From a checkpoint of a small mixture-of-experts model trained on Wikipedia: 7.13M parameters.
Below are experts of layer 8 (counted from 0) of a mixture-of-experts language model. Rows are named router (the router's row for the expert), down (a neuron's output weights, with its number) and show model dimensions 0-95. Each number is 128 + 24 x the weight over its row's rms, rounded and kept within 0 to 255. Numbers have three digits each.
Before each expert's rows: a language model's description of what the expert responds to. This comes from a sample of Wikipedia text that the model never trained on.

# expert 22
Description: Determiners and possessives like the, this, his, their, adjectives like new, social, public, and endings -ical, -ual, -ic.
router:121121138109083153177152129109124125091142135113107082142090159093164139170112103138106110103103177151106138137132107108142126157144085125118122141173141106094140113125146169127136096132107108101096104126140165096112139170111125109154104114098105161165145086135128158124136122110111097109
down1:183140152131122132117116167131182175128122130106098114139155122133153111172120158129118096119133159107123138085145164160100140145097111120130182143098132139133138092137119121119067101164094141105103118158128139120134175146149136136138166116133102126106137162137119090078122139092116116112
down2:150138130110146126150136139078149115148105110093108119104133108126090135108148126172152162121146125169109133161181111107068112136142114149118150147122149150196162167118164108134118128109102111168126100133107120093150131120153153118127100140101134108146086132153101115104155122132147080142
down3:164157139145107129136117128151124146112118151143127113186134154142166111149129138099142150143108094154159132147180092149198101128087112157139118147156146141161135165118133139127134125138136154124165139100148118117136091103090174168123161134100141116087101125112132152121122112080131146093
down4:131117120156150142124100110145128089125159121133117152167141126115178157139121174071144158119099133116149089139166117144088097103102095137125160125145102158114149121109081167121104155111094101115120132175076128123161146100115126146110142153107141115158151142124168099129096113128126145151
down5:154103124091092145108122120162091090121116104096112161109083166096112133097104126121134102106117143134135105178171147113137144114124110095136148166116195104177107176148143130133174144112146133153106160136144123142146143121129169137111105151162111136135097133113122158113144113145124151117
down6:113123134103154091167142128150159141135125129139121112131157104094166156113096149145139132119127125114133156101130191129088091110122105112102147108198117170143125122130080179100132157094142106127117102125140148144135134138085137118127143164098127137113154177125108106084135131156135133162
down7:116090133084168122138107105107109165145148110134138137154078127115112118143153099117161112143121095136132117130101110113105093103123116159124151130110167160096186176090095120120119112164075080078140117101159124086141105128134126131142135118120102108144133147129123140159116143156114162133

# expert 5
Description: First lowercase piece of a word split into pieces, often after articles, such as dec(iding), st(olen), sh, ex, tra.
router:098105167158103170132158119129095155095160157104095108198113125135142162141134109147121117116116160153105150128156108110157122148142122089088117132125138090129156126125143141152111130159150100099114132107135136102125133158093107098150130136096101159148161093147150124116158171139074126127
down0:139115119123104132144094109157148158130154162178083126113152136167109160132136078116126110182151132126129099148187101111162132167083165126126160110122124140129125162109139123090158137132119134118172099128126148131089093105145122142157095107113131172119125139114085094110114121129115121137
down1:133122119115136124141097172117120151121162134154093143109108128128092112113071154156091108105140141122150138120151103120101123141137094156143108121088141098197120157163172182118153150110166121093140151138120152113091153145165098164140143115105112148151133109124127132144126110147160125168
down2:126096084139134095145139112113138118112110144083167106130134122134126115160094097126123080161108130116168127115149097132118124142127115119133112125169112107073127153135149146137180176141151087115166132153103142112126102128143106150101119105160131112112143170170141129101151169144143069154
down3:142158130168101086135124106106106130111083123152122173168129061130119144121116101107150131140146133098138123153099142108121136110149126164109171127128125090130136188115123155149113153151170144116122157110140145157141137116136156116116107137132142143114134139101139146144084174118059134169
down4:157135168094137109123129110094131107135094156127151101170159072116181122093111129149094138124094117120116138118092088138116131066140134102115145117139126151141119093062129139151158126110085142123114124122131178124151168120140138129175114102142070127128135138132115119148112130143137148113
down5:130128119132125151074120148149186063115085120119082157147098129143147118144119103118140128133134132142128128128137135125138137137122160126117160102113091130141101122136160180149129165121157112165123100092121124149162146121115104118152114114127125207096142075144119132084128144159116132099
down6:118171145156127143058143117090087151125182123153172133101151118107116144138141143080113131150110129152109140109121115137093125079108153123139131119126129087094131154103103143142104149137145127100126149131092123116081121083143135088159113155154141178139126134153127135130107118119157134081

# expert 9
Description: Articles and determiners like a, the, an, this, first before noun phrases, plus capital A opening headings such as Accolades, Awards.
router:128111137142107141154160129117131132102155142125106113164071112118160152125123086136085099121124173158110147114143137140152107154164119102103135142167124107095131091148144163141152113161123088113083086114130165094119138129100105149167113100111119166143148093149150162115128155130117091107
down1:138110116163102103141134132117162135158098096132178124123120110140090126068152178119080107104186122170165145126158120094121112121103112172141076084142111103156129113136101124130129123130120146143146111137128149111125125118148149131096145124112128082158117113128107085162110114136108131158
down2:099178167156115156141158152131127152115169137155119100115102148135130104128122141177130146134118124107140128125137119130181117127094106075097130168091160129136130116147124087121111142108094097145150141081149135142126152118110071159105087126137114096121191151134151117118140105155140134121
down3:136127100137134115152156115129135106113220140144097101119148128154145156128165101124139134111116125156137134119167096131171091128138123137127142123149082115139086176153133117106145128141126107118158124148138135121123186126076110132172123137093094112149082079119167131140111119121124144142
down4:148116101165107108091165146148118061134129111124085166098129151133123105083117121117099139129130110152154121126126177146081159114132122126165150139114109120101136104134153143127131158147155137194122110102154158113126114136109144106107174155112113111158177107082142121141105143120119146120
down5:165118110167116156105130123107111158137124145133110126124150126145084098150172175098146132150159079115120163113151175138094180146117128119092091137105164136088109135134123112160112121102141092100132107085107130114128098101086131126118167126134120141159144127086122108139169122139147150107
down6:100132112110127118100084160102121121094081136176106089161109116125159092129122120140145137125130117148125140099101134139099066124140173152119097106142144116114156155151138210099092138147134122124127116145143160150156137144123123097130116146118136152130126124148123134135125074096116181149
down7:113122160107067138099122177113118102145130095168079073136152112107141122104126158128116120132118096075182164114114102092124117121155143111108124168128153121079139104142144119115112092122085127161164084137092107108140118114102142123152134143107113101126123121130121142142130148114133106137

# expert 16
Description: Team names, competitions and score cells in sports results and tables, such as Colchester United, Cup, Championships, Olympics, League.
router:084117145134068150132172110097122144127156146106110117147126170116150153172119093127070125120111136134097126101168113127145126153143108116125117147144137079108159113151134155192142111140111099112131109138145167115098164139120142136159093096097110165128143108148142126124136130172101113116
down0:150152115105139110099107140147104147131121126137095096125136112053115167136120175138169088115119130121130130149114111114118147068171124116149098155163114128119150120127090154120119147127112132109147127124121136101155070093111125112109129139125123066126082164137119097108114143103116176130
down1:150132138077088126169114154131078091137082121089174150100161123143137157130125142107117128119165121169124134128146174100131150119107113095109118115153103143152102145097069134139128117160183115137113150119095148121146151127165099097144139133116138123107155142139161134135079136125134130148
down2:091152118137118128101119109103127100110208109132123141108143121120133127162128118135142122092131145108129110090080088155133142128140085076102125114096125119171118143102141172118096104154104134167135134122125165137148149101164079131156145142151166075134164128132128152119115138135102126128
down3:116103108160165102118104129132132151158095120137141170093122104101132100146129155126136108121149130136114122123089168154106124138138131112144116107092114137203137114146113121123168085116147165118085094121117183135141101106147129155179154114151157089157119153140124157124100159096141141121
down4:161119138131131085120115164098168102113142157162126125136102104102123133114143151106148094128161145164136152120121098103128127109148116194142131134107133120143145100123107125095136119117188131078075135129087110145122112150117127083106163120131115085165130094103116157106103152158147110110
down5:097127130100128106113097141103160089156113127137153114136139109127123186130120132117122125141160147133117138153123158102159136140118124121126151139164127130128116140074101109153135139137130167123123119125129137127121129135124125152084131099055135133181152044163112108147084183111123103098
down6:139179120155123140113148132154146157115092163115153112133179140142109118148151122070098140117117120157169143105158153116098159159121134128090125146144115103109152126146131097149147135142149145170106141140107109128080141109151123096164114135158118135087154130122129108147086104146158160070

# expert 3
Description: Sentence-final periods with line breaks, blank lines, table row ends and == heading markers where new Wikipedia sections begin, like Discography.
router:116093130139092172128150159108129127098160146110116132124129164110155159156092099140110078110093152152101154104155111118137119156156123114086097152175150125121121115138135128160149091128101105127092088127135153086093146151130095124156110127105096160165149100145163162112131147135108119118
down1:178092139164166115094152170135132149135167129153138130128110145157135129076137107110140140124126126149113115129123111118134105103182141117110151051122120122120104112136108125097109099130097150118154104127085103124082084116160116182128146147148157108135169121130089141122133110099126132116
down2:143123108111122153119131152133151174128085095131170118138174138171127145121140113135155161080156122154157126120096112081117148145150124125108128090076117141128126137110141113126156130132106152134117104153179140158155134100116148115091082089128100116165107128130165110129076135161162136129
down3:096115103165125128113123126133136176161114112127135116124129141163137084142132096139170092108133149135084126134131143096186109149127106109116136090109129151124096135147141095152158164096113083160095107122122079166126104114120142138140105082101122106129123107135087127127114133123138131056
down4:112123103105142138154124099153128071168146106108132134116128176116190138130097114159135127126097168126125090127083138117133120074155134106097144089117149143130121112133143166142111156108150091118136116130120132153101153107170130153117137082145088116090136118116086159095098123112110113131
down5:130137144102169142102103139129111137116093152145136071137140092148106149086138185105133112146139106129139108165103117130035117136158125117109143165136123125144105115115106159157123148141125129146140124107166141162135091134121134151104120103131111129146193139165132142154096142107134156126
down6:091112137091118100142166121131128147141145135153168109181126151104133111151111170080131113121133084138166131130091152125133094150135121143132124131109150133105170158120106185177159103115157122129141154137207109113136122170126096110152105136113127142158099126117140116126144104145134139144
down7:127144125151167160172134109114153125141133113101121144127110109113133114107180180152168160163117095151112118185138175182107099136135125132092118099122134150133165121141091162084146133174122089137148120154134132148119131144125147091131116088106113095119127106120147140137136105109115094122

# expert 25
Description: Forms of be and have plus past participles and main verbs, such as was, been, were, has, became, designated, survived.
router:105119138137122167140136144083128130107130146099119128160094144117125132141094101160086096112100160129123147120145102129145139148157112100119114138157183108105129111172147146141150115153125098105104104093129131096084154139133143137170093105114110163167145104165149155105144158156092083103
down1:117148080153142093110113151130126098136120169101108173114135116132075159144140127183120115138152128135122115129100144170116157122129150149135118081147152095154111131133126116084109119176178101140156126161103151129116154110144178137097154140147139161138135164128147118122122076106133135105
down2:109131135094143082110085132129125128097132122144127097104127134149151098149120152080150119132106118123140096111067127098139146118098138088152146092121072154158139113139130124104129119088124100146153136123126124094144103151110141121113163146143128143110116087086164131179176095104115113169
down3:193166128133134151079135141111114104102058084106128153155104111122135079082123112148138111140128134124123106133109144154102179143118131126149121145135093128123101125126098102093090179115164140148108137113125129140094160179122141157138102136124105127155112117128141159145133104145108141137
down4:115137125107147097125144161123128077141079136125105122119164147157123149133158149072159134120138104094140108133136133124109183130103147119072142089144118117113155104136109081064089109120105103137089119131142103104120116154138127163141123120120173095137172130154132118138150115102115122153
down5:127133131182133101138147158123134137101138099130098112153117150156120140116103122106132157121134171119111079096175127119139083168139151152118090162173153163153135104141138147085136111075131125126125139146111115116159087124129132186098145177131109155130125141113128126153147108114120079109
down6:121140119139095165120141137114158127165093123161102135116132118139145124153140153146128098079121089154156129120105139110168133111092114104131098109144151113088126133121129161146072152113140151080098149126120103123147141144149124165153137117091156118107143176163099069088116149092105116121
down7:153114121085166082111116148122125114109024120124151129102086139150139109120159133107092132162135127125127095128108121160073111132119119152157135121166132104138136134133156174119103134111151127105098157118134113147096112134109127168134112113168152136121112107134094154116147127118098112157

# expert 1
Description: First pieces of words and names, especially m/n fragments like m in might and mentioned, Ed in Edinburgh, Un, Man.
router:124135135131121164119151146098111164116155146096143081150131138125143156137106123179129131117103150136124133124146144090161116156140099086096115138138158121120117129136169124135170113144106107126120108088168183112103167168101140177141107126102088151143143120163170157103129146120082119108
down0:074137176125107123128142128162120116109157121077107148148149106118137133063085112153144106099153148135135121090148114114141155105134120120141100160118158157065154151084108157153104116107131138103104090106131109122139160109112119094094085119113144125136151107121165144109123130125108152120
down1:131143124095112111164106111120145139165064130130123123101115134133096136143129109134158132115137126084147130124107145145144123166136126130066134146134110109158077050150093098130182145124108157182126117129148090111117120143113100131114090159157116146129115099129161105144137109130120104110
down2:144095160103176136163095131168144120126107096103090115103130107139178123142119139108141115104144131120111115116092149127077141134079134099144135155135193112153130150159157149125125121149125135141133127088138105085136114088138178103160122086129135157097143108126157103112144150147146149127
down3:142132116131075117165108108102119115093125128175100101117127116106159094116123107120125128124165157142114088151124126114136118153106136106101124186110150151042134107147097137139097159137132164143155122098165154091141116099102126142114144127083128146121107115093135144085105115126126106113
down4:179157136145091105135109125152132125110137108151107130120122159159143138139115134136174140185161102132119077130127155112100132106088153079167126098118114167103118123094152100099117140130148155122123116076133158140155105114124112178080146148148139101119140151125129159100105165117114146126
down5:131161102155140130142072166137170122135176141117103122146173140069149158148187113134139108106094145123118124105096103111160153155133148132125150138106117092155129143113135131117154127126104120113153090132145150124119127158117142177154113144132102092130089127166145165122118084137119169131
down6:126145155101114164105133130108114086085100157093137141127137106146082124083146148163188106127137100120131108109080099152139138141110153110130165146108143167110115116126141150105124150135114130085147107110117146142099147138152146106139128121164161144102097121122103108112120067165150158099

# expert 13
Description: Auxiliaries, negations, pronouns and verbs in narrative or quoted speech, such as would, not, don't, can, decide, to.
router:113127150153125146129136123099133122122162129081130105125104147113130163148098127144135098111073136130104161125142110078158117174159105118105129140131168111103139117159140121154146122170142106114098124097137167107092148135109139148170118093078097149155140115170166137126153119164111099089
down0:128156136122136108138150146126156110155126094153127167139112150110133130190148160109117144147138056087101116122132119149133085136130091126116107132109136162177141129139118053158114131119140086149084131122105145133127118110160102103133123158150118141100111121141134131173132180134098118138
down1:140141129152162151076179121146159083106089135144175121134140097175131151095144106141135131102134106115175139154145143129157100140104100182127119124121158144092121115099156107122112134117101087151138148081096141110133119159126144127111172129086138087121107129105138123120147120131114116096
down2:171150131067160083123122097109110146124165121108123117098127133145127135138131058162100105157103131094144146134113124145118091133074119122183122110127132088103142117162113132154143117138101110145117122113186148114106144165128090088130140145104126128125142127092107142127111148099128158116
down3:124121122082153145132161161140098142121083176145106176101132133081145160129122171083157120114138121139159116146110139108117124122092132108145133140117117098112163130156116120121173129138125149127075102196174086160118098094133095128130129140122128139138111130110163133125116133087123140123
down4:148172104115097141124123112120136099155060149117125118124106103124114131139143131124127102128094151125135170110069121115070151067145116148141124075144120126128130123141107132158132102134153125163114157138125119152073105154081118158151129113153100114141147123147138129153112172139169150113
down5:074136125137124134148137161147127105124137117142112117134152109175120127119147068142170110162140124156133124176092111111182131104129120121143106124146143113105134135104128166133132080136128146104127101091137150146125155139158095173150113137119155102138148086120154158105135170113062145157
down6:086113115164144121152101125134101152130124108157140085119150124127082139100128140155155147117132115120088126116125188078142123122184142139116124143128114139180134136141139065131135102112144174096121151169134155145098128110110114119088124110128117153122119162121157158158178106110144139152

# expert 4
Description: Periods and closing punctuation ending sentences, especially after years, plus final digits of years and clause words like However, while.
router:093103148126105137135145139091130122086150128107103103135124137108155145152075112151100100103092142142120115107137118113135133164149102107130118165172135102097162112132135156164138112141122078124100112123149144127113163178113098133130108108111063172133160104167158137118139151132102101100
down0:127157127132152110157141092153080176128215146121118073143105118131134073148160125132126127121149135142117112141092134143182121135143081121146138113099120129123132114129153095108072129138153135097098132106110097145112129125119125159115118146165131132146138107123113132098159100124104091145
down1:130093136120125082167150149098109130144144136138121165164130152132128100162137090056118158107114123138175155137099121088132165123158136130110157137128129125110136108124162113151113105114147105084130096084158142162166107142128109098128132123150131103161108187123146111156127102139162125127
down2:104142157126108132101100157133118141121128140130117110116148135099143140129069116130124090143142133127101073118142170104083126129126141152130118188184093138120141148129108142148177140103108094155141139166152130121132128112143141156148128126120129139062182166146102113145115178127142146144
down3:156123157148122118128144169153156201116161126127151162121131102137100137145150094171144159151117157135118118146132134132147148099106167139133082125145141165130126154157147103150113116113119107108110130102126123076155117174110170151126141140145102113122099188151135138129121087097097156144
down4:087151165107137137162144189143114151129183147144141146143137142124125106098078123100137071160110120100144136099134097121066115102126166148158145105117133141083097102139138136116148146108128133107126167143117148141142103134093111113133156118115123159092158153116117117160162127127142149156
down5:147101118144125110118125078141121162131208148134111102120132149127135138143159138140147176132181124135106138108131099111131112150102116097101101114105110145117126110186125121152138140128152137141119144081148111120119136151111105143104096082112160136174119106161163182110150122142139154090
down6:130114119147095101138142107093117106132110111128146155110067088126153112145135120152122117085106147141091100165130147082145111120127125149104134127166147100168144119138161125065128168135102126115139102131087091102151162101165118123104136130123142099120101088098114122091161126120093111109

# expert 21
Description: Party names and vote figures in election result tables, like Conservative, Labour, Democratic, plus digits, percentages and football positions such as MF, DF.
router:098120157142135174135167121105112151108146122096095077145125140120148167170122104134094115108096143146114123094137124094155122140138131107132095143155157101106120125141151156148144102175132102115106117076144146091092138136103116115138077113103103131176145086150125133113142136149108086104
down0:141140144074077101105138141099108134147127127132174112181177064159107148123099145123100118090163152146126123112097157124084113115159114148114095116143125136145120119158118142162101133096105120130173116131116114093119107109117123145127118141092176132108125118143186127122123155140117129133
down1:110151090161116124125137126119133131135092133144131118088140157145129163155157114156149105100071123089128092115139110163162132149152187127138134079122123106086099130161167182144105132125095116111141127083100138163107138098112163142137129122128118107168131089105097113141110126104113125127
down2:124122146137121149099144164122076131124143062146150136119125125087115105091178160143122105114149118161149142125089121171113124123115114164136089124118154147141147152140188127145099150130124154082127117094112128126150106142157150114108130097122144128119111125070116104132105109132195122130
down3:160131124145060133181095137106107143102128154166117124176108115112134136150117130127118146100135162178090154116124121108127119155155138108130140114139127124166124137177147156151146129137123163087135079165131119128143128155106179124149138124136091102119139137129169136134111130161092139180
down4:132119150114136153143144144140109162094184126116152117144125171147140110128101112161121108157110148123136118098160164162125140160084097112100119140107112148134151113126143116110122170174094126145161120172130154145169126127172073089155121123100128161096126107110153094165132092129117124137
down5:141156147121152092127128124198109127133151058123149085116167132117113127104097171115162114162153107143164080141127142128167117108120143094133164140159150146100122128109149164109111078118117114148134151128088117101125123105125142130108121135126099090127097126134116141087125106155148114105
down6:127121130114050134129151133144140179137180128105128121171145138162142083142114149168165152121133100141089122134120156156130166121135152133130082109085110135066145100138148130128134121127165139090152120136165104120134143145097131139145145156110153125163135159102136124101160121146099118132

# expert 2
Description: Single digit tokens inside numbers in stats, tables and infobox measurements, such as 14'8'.295 m, 5'7'0 kg, lap distances.
router:098120142150077125166161118106123139131142138098103094121119140087160138173094110145118126092113136137112147117163115120141148159162109113118115142174123074095121114153127162137139116144124113120101123101123119080097169135103117144176094095110114148176132097136143148097138154142086119106
down12:115171107140172100152099152127106142126117132152094143121151113094100141107135142131128127147124090162114128139118148111144096119157117126095103142118114137134084132150105165131124169147133124039167129121118096149172135103147080113110147153121139110090098178114132142139158116115133154097
down13:153136101139163127144129145143123142111076133180126099165128133130125131136118116124156150112145122137101164115120152101066089160139114122141099143128073162153120119126107143110141091124089079122139150140084156134159172138129122126120128103127076130111122103119105186115092152104123126100
down14:146115165156146143122118197092070130095129125139081129124150098107144128135103103133155118192132168102149112120093097111135105095092143129140142166129112131140143087171156134124143111138089138132137128110135108103107107091166112116148125111137150102131134117133150114110103176157132141120
down15:158070105152157126088142131148150143152178099167123149160105190171127140124132135136147131132087112166121160106152114142149165129102136127120140130101113108100113137163156138107118144165154152139114178148121113132139117115127170089142109124115130087122109126117136140160166099124173118122
down16:127153132101154109119139103140135118164100106118131081129107123154165118127085185124104100105105129132174094102087164177077168112128130112153113093104136077118127144115152142112126114114082099157133155109118085106134147096118130141138116109133142143107137155124154080134140113136109128113
down17:121112141097105172148119115140148118126064101139110110135117155095141097158122110130183168095108160164103163157118090124135140140113113166162101150138129106140150140138161120156162138133108112122106107105163152131127125114160129103129149119130144098166103137111085100134137151134155146190
down18:163122110123145135218133096137117121103127065109139120078094129123116160114112113104135142152131164118132148115128143124141106125141134105135149138134124161075153104135127133157180072171168123145151106105128114115142113122147121117113152147103105109176124097117144116134100154156130140146

# expert 6
Description: Single digits, decimal points and symbols inside years, coordinates and table statistics, such as the 9 in 1995 or the decimal point in 0.81.
router:084091142140106128155134143074105150113194136118123117127108145120142135131093085161120093109079139174114135122147093122146092144129096101103113142134144112097123124129123173131164107141134094099114117112137153112114147124128080138153099121110092144154137118132139157126136139154083093084
down1:102117138125104135119104116094152103130102126075136118152142158116118134087099114099142080124141147166148142135111130170101143097097156139148190120136120126138088141155124117092124104146114107140162108121147096142102139112135102153135155112077113131117099084111084132166109133083158126098
down2:137108118125112093130157152178118119155092132142130191168163119078138112092122129095159157159128128132135122116184102138153082105081096120133129084136160141136126137141149139123151141157099144160180128120133125115118122145130116138098104146160162127131167135092113111146115095145108131140
down3:096131170121120148107165120103115103117138136088092135110161129147124138109149143084109103107129133149095112111081144119108122182148111132135158138108084096122162144123112104132131100166119088114137107131118140149170153151111125110177132079134112129121165091137111155159144157172103124161
down4:121116114136162153139126116114134165146145119128160166075139110137097099155117109172145169160130151144146111117128146105091178142111122095101108122115088155124118154118158105078108134113112094080119170131124089175108145106136111167137160135136152135116109116093100128151115085130138112129
down5:105089138104136095101098131143132099145168073130123123132147158121123123115168121165142144112134147101146127151130133127143139126167075166094125098186140106125122128155093137156107107121110092106098129148108149168132095126124143111118135070159173119120105110109168143127145162134095153142
down6:117092131134114133159107144092112119103135113134132135165170146127142109141179153158112142109109123113099133114149121157107098087117116135098103130127173126125105066173116125131147106028138124165108118135123121141132115136123106124123105141132115161141104102144111105084105101139134125084
down7:155128122144134119173170139140110094139126174146133104104132141148131128115107130172138192102172095091147093161130115134065134100196115161123124134112141124162096110104132111124150129110135130153118116133130156122137104143156129122173134100125130134122164177118115108127161148120121093109

# expert 0
Description: Final pieces of names and nouns before punctuation, especially publications, places and institutions, such as Magazine, India, Tribune, California.
router:086114135130104161129148121086123125090150130107125107169111141119165171160106093142098109077094151135114133094135119123147141138146112110105127147154156109131139089141125168150152103126104092100114113110149163079097155165116121117156101109094094170132130088151149132125145146123110099109
down0:114126112155149110122107127107159164176064123154110134116138062159148140131096152139100153145138133107115130113119151129127120099104123116151115099122140118077096114123134146114105117095139124100129163152156147112156077132145166128098096151150097104150124103099173147084114133101108114106
down1:145103133166165106161113161108110096088213169138104095137167142158120110126105142159093109151140112092113122102132084147103120115140117099103124124103136096133120107097170139150129103147108087158131128088103099106123126137155102120119123126120106120142098128138132139100127135100119117169
down2:139102132064136138102166117079108153141084125158128132136093153109125147159106140148095147141165114125111120079107156123124087116106089130104140147159134140125158131121109116168109120093114151108129127118121142138156087152147121113096150138158170113119118129118110112079185110147129122171
down3:101159126117125081113130112150149135128166106141198151107120150137141120132061170147114139127120130095156086130122163132099140132120124119102171158141114110137113102119112141106107124085156179119144180156088122170158139143168132158112136122148151108125138121127124157120151139110100113145
down4:161125127102152095069134144138130176136107113134085089106149098135132160154129081151146132095099143144155099143104113149119152126163161119096144113112120079144143139131130158124101113141140136193135129104090095121158158151153118106134158129155105147120139157136104125145140146115106084103
down5:115137082112139150163084128163130112143096157153154133121162117159115145117126140132093145146164142124105118134182109145106089150081143124132100125182147122144132108141129114136098174109077125111136129140127153145104103099141142166112131127158188140102140141129166113092169111156122145128
down6:156138135142103172065107122130127179141115158155119116147124120159097108128106146129128098151155146146149123128133182153130164129118130105095086101123146091143136110152149098135087144113149097155175129168136149167141130130162146133125118170084145139106125105127083123128111160133095132153

# expert 23
Description: Line breaks, pipes, list dashes and column headers in tables and infobox lists, such as - Composer:, | Country |, Votes.
router:106098136134121170154148132107108141108156155106109106123104162093152131158105111143115095114109148152124119087146103129162137147155108119098116160168144106081099094173136141145147097154101085114121114116159126099111137175135100115145124108086116139140140111141178135074134167128125113105
down0:147151136181117143119104137150146101137181110160140139129075133159102169101104126105085130085157151104120109092088136142091105116157143099152122159146126121163158135108154153158140142110146109140171142124135104132130168108164106094116130119156120119158096144134106133092145100107153125123
down1:140125176147126164130101095088140081115124122200130132107147112150139104165102089118098146111173104114143086140087111121137114097152089131126108116160117145125143140140116118131081137132067151111126112116110127127171126151125102118107103134118116148113135061143133136116138144152110147112
down2:117126094114106098169110072157155125134177140134116117124139142144152130152102129156130134207121129157125166071126149118139149102127120098131109160100101117140123115147112150116159103123112118121125132111112134180145140100160109163133081146133130105146122142155131140084108127094124183146
down3:110131113104128144121143093084178099126132140132104142148137141115171133106134106125187127128117132117129123162193088103136143127134142117184162101167139176152101142152140145095121144175123136117071122099137125129147115144112151081090138133141147150129130107172125112125146154141101126140
down4:167143123142130119167148140138114140148135136134170140171109134119087080070130141107132099096151132074112156121150124132137146105128106136143087107176078106122130127104119163138145146051138117132122125110124091131117140110112098097088113102129134108174127117133121124119131134149161133171
down5:159154105124122121120132159100134117102108144104142151112110133156122137141134155137139115121128136186103115126122114081096110189172144127147134127112120128123135131159124119109174123128148131185169173162124094131112151149097160119101088096123151116142140066077117087142111123132125110105
down6:131146128128127140152123147153092147155156091151149105117123124121138119123130112138086126133126161142163126124126068122132152185112150137139116109133133160138092168099134144065126145098179125140130123094107151101053130157150182127092138132131133139141142117113137125150100128125129186144

# expert 27
Description: Middle syllable pieces of place and personal names after a first letter, like enn in Vincennes and Benning, ming in Birmingham.
router:093125136141105138158153138118102162104165144109145110146119130120152195173114132156108117121091149160091139104149112077139128162117086092106109149163141097119149121156156159175138117153134126117132103089173140107131172166102118107155140127131088143127145094129117138112132143125117117115
down1:113092113149145151142093143094116174095109139132110144135138155137124137128099123146151115129126131128155149134138089136178144149098158167088121079142156125087137081115166134115166167142156116126134152157121155139088179128106142109120084118153092115097097137155095140119152134122139125094
down2:131070128143140123119152151114117133142148140144108126124130146109157111158159121124143095112108122117143157141075116121135103137156146123101145175105090110142108126140155129114122179162136141108135128116143150135120109163113116153174127107114159157090143145150143135126168078118118079043
down3:118162092097127121134092109129152132155112106115125163159116104132107117148147115101144117104144132082141103061128151098131162074106101154076118092107146124157116127139137140141097126134128155143125110110158093117072126172134150130114087117133083115132112106160099121098114122117165133145
down4:156131104100159135118115185077081138088142150100139118167132125111108116087129155125104140144124150124113119204145146122096122097143099124123088110131138134152102137119153147169106119105125152150063106125138108158144125141118137154101137105150124112127150121169107102125110160122092129150
down5:153117175145111170135126142154154149108163092137103157170112097129147074126113131121142148104103115148158165127150122125201128134134142117122082099129098138143123093113097146144140085157135101106121133128115139128180145121134129137156125100138175149154166124107162123153115111129153164121
down6:143095139076104130109117152112109087150077144114108065146102130131130125137099124160144187087112104171125152116112180126087135143109120122126122180148100143150104111116142135130120096108132099119115156124125107137133124145151162157149161139119111144135178129126119103139091138120109085119
down7:115112115134143143126162110151118055173138153124125139115134078121157123140119150136122141122123127113094111114155151173122094160164076130159115107171136108116150130137111158097135107156146146095088133140132147080115116116093136127115108080130114159093134149128107141087168169135135128110

# expert 18
Description: Dashes and role words in band personnel lists, such as arranger, keyboards, plus biography words like his, married, singer, young.
router:109099151116102141135145135095131144143143142106089075145097134124152116128114106138108132117120151160100158112134098118148109145133105109122131134158150073095157112172144151147136106128160100117087116116139142108128157159087142095176118085114117135145168108129170157136156153185091126108
down1:123143133139133146158121112117115151119134144104148142138119105128135130133188101135141130160100084137126134125090104133160148148103113127129127181076126140093121170130095084156133061128177130135128150161148082171141123128117087146129153112135147095081103146124154147119109151104158142135
down2:142123124097136118107121126144126116114071141125116154110102110100120119137091086140114133117151141109098130113140090143062099124091130146191126127126124118143149081113177156149129156139120140103161181133120126097083136081137132130123140136133167115134159126107180122128157150115087107132
down3:149091160175149150139155159142133140139195111091084096122106127133164121129165121114131130146123145125105131147147093156132094136114108159148139112136122115095121130145150141097120131120153146138125160097128109148108138121083111132081144114129115090175161102132127147125134143092168146196
down4:113154107121137118108130161206150139127118134130125158114116078095121117099108143118112159123160111141100123090086144125185133151152119122135143111103152141147134165180132101166088135142109103105093115129069130126143132138123094134117132106099163103150145130084114118132160117127130155151
down5:128127089085110159128144122111125134163145118126123121107103108178135107170097130095162146120152146094107109146130149098129132140128119091127068119110085127136117138106110098096143114144126134115137123082116120123136082138106144115106140133089121146131116123117185118068186178140103132103
down6:110133103096164102104091176081132145111090123148136155150135138150131113162170116104134170142129107126127166165086144133109105126080123068137127105102138122095100124159100084135146103117136102146126129119156127109148098134098163128133133141165130108087127138119162146112143157107122150091
down7:161108066095144109088139112099185100114114130086158167099097089131132072146101120112142116142138116106113150096128122123091123145123105155119107125136125125109150112113157096144100162155135151104100168119119173134110144153078137096114113135103105145156136130121135171146126108128136119143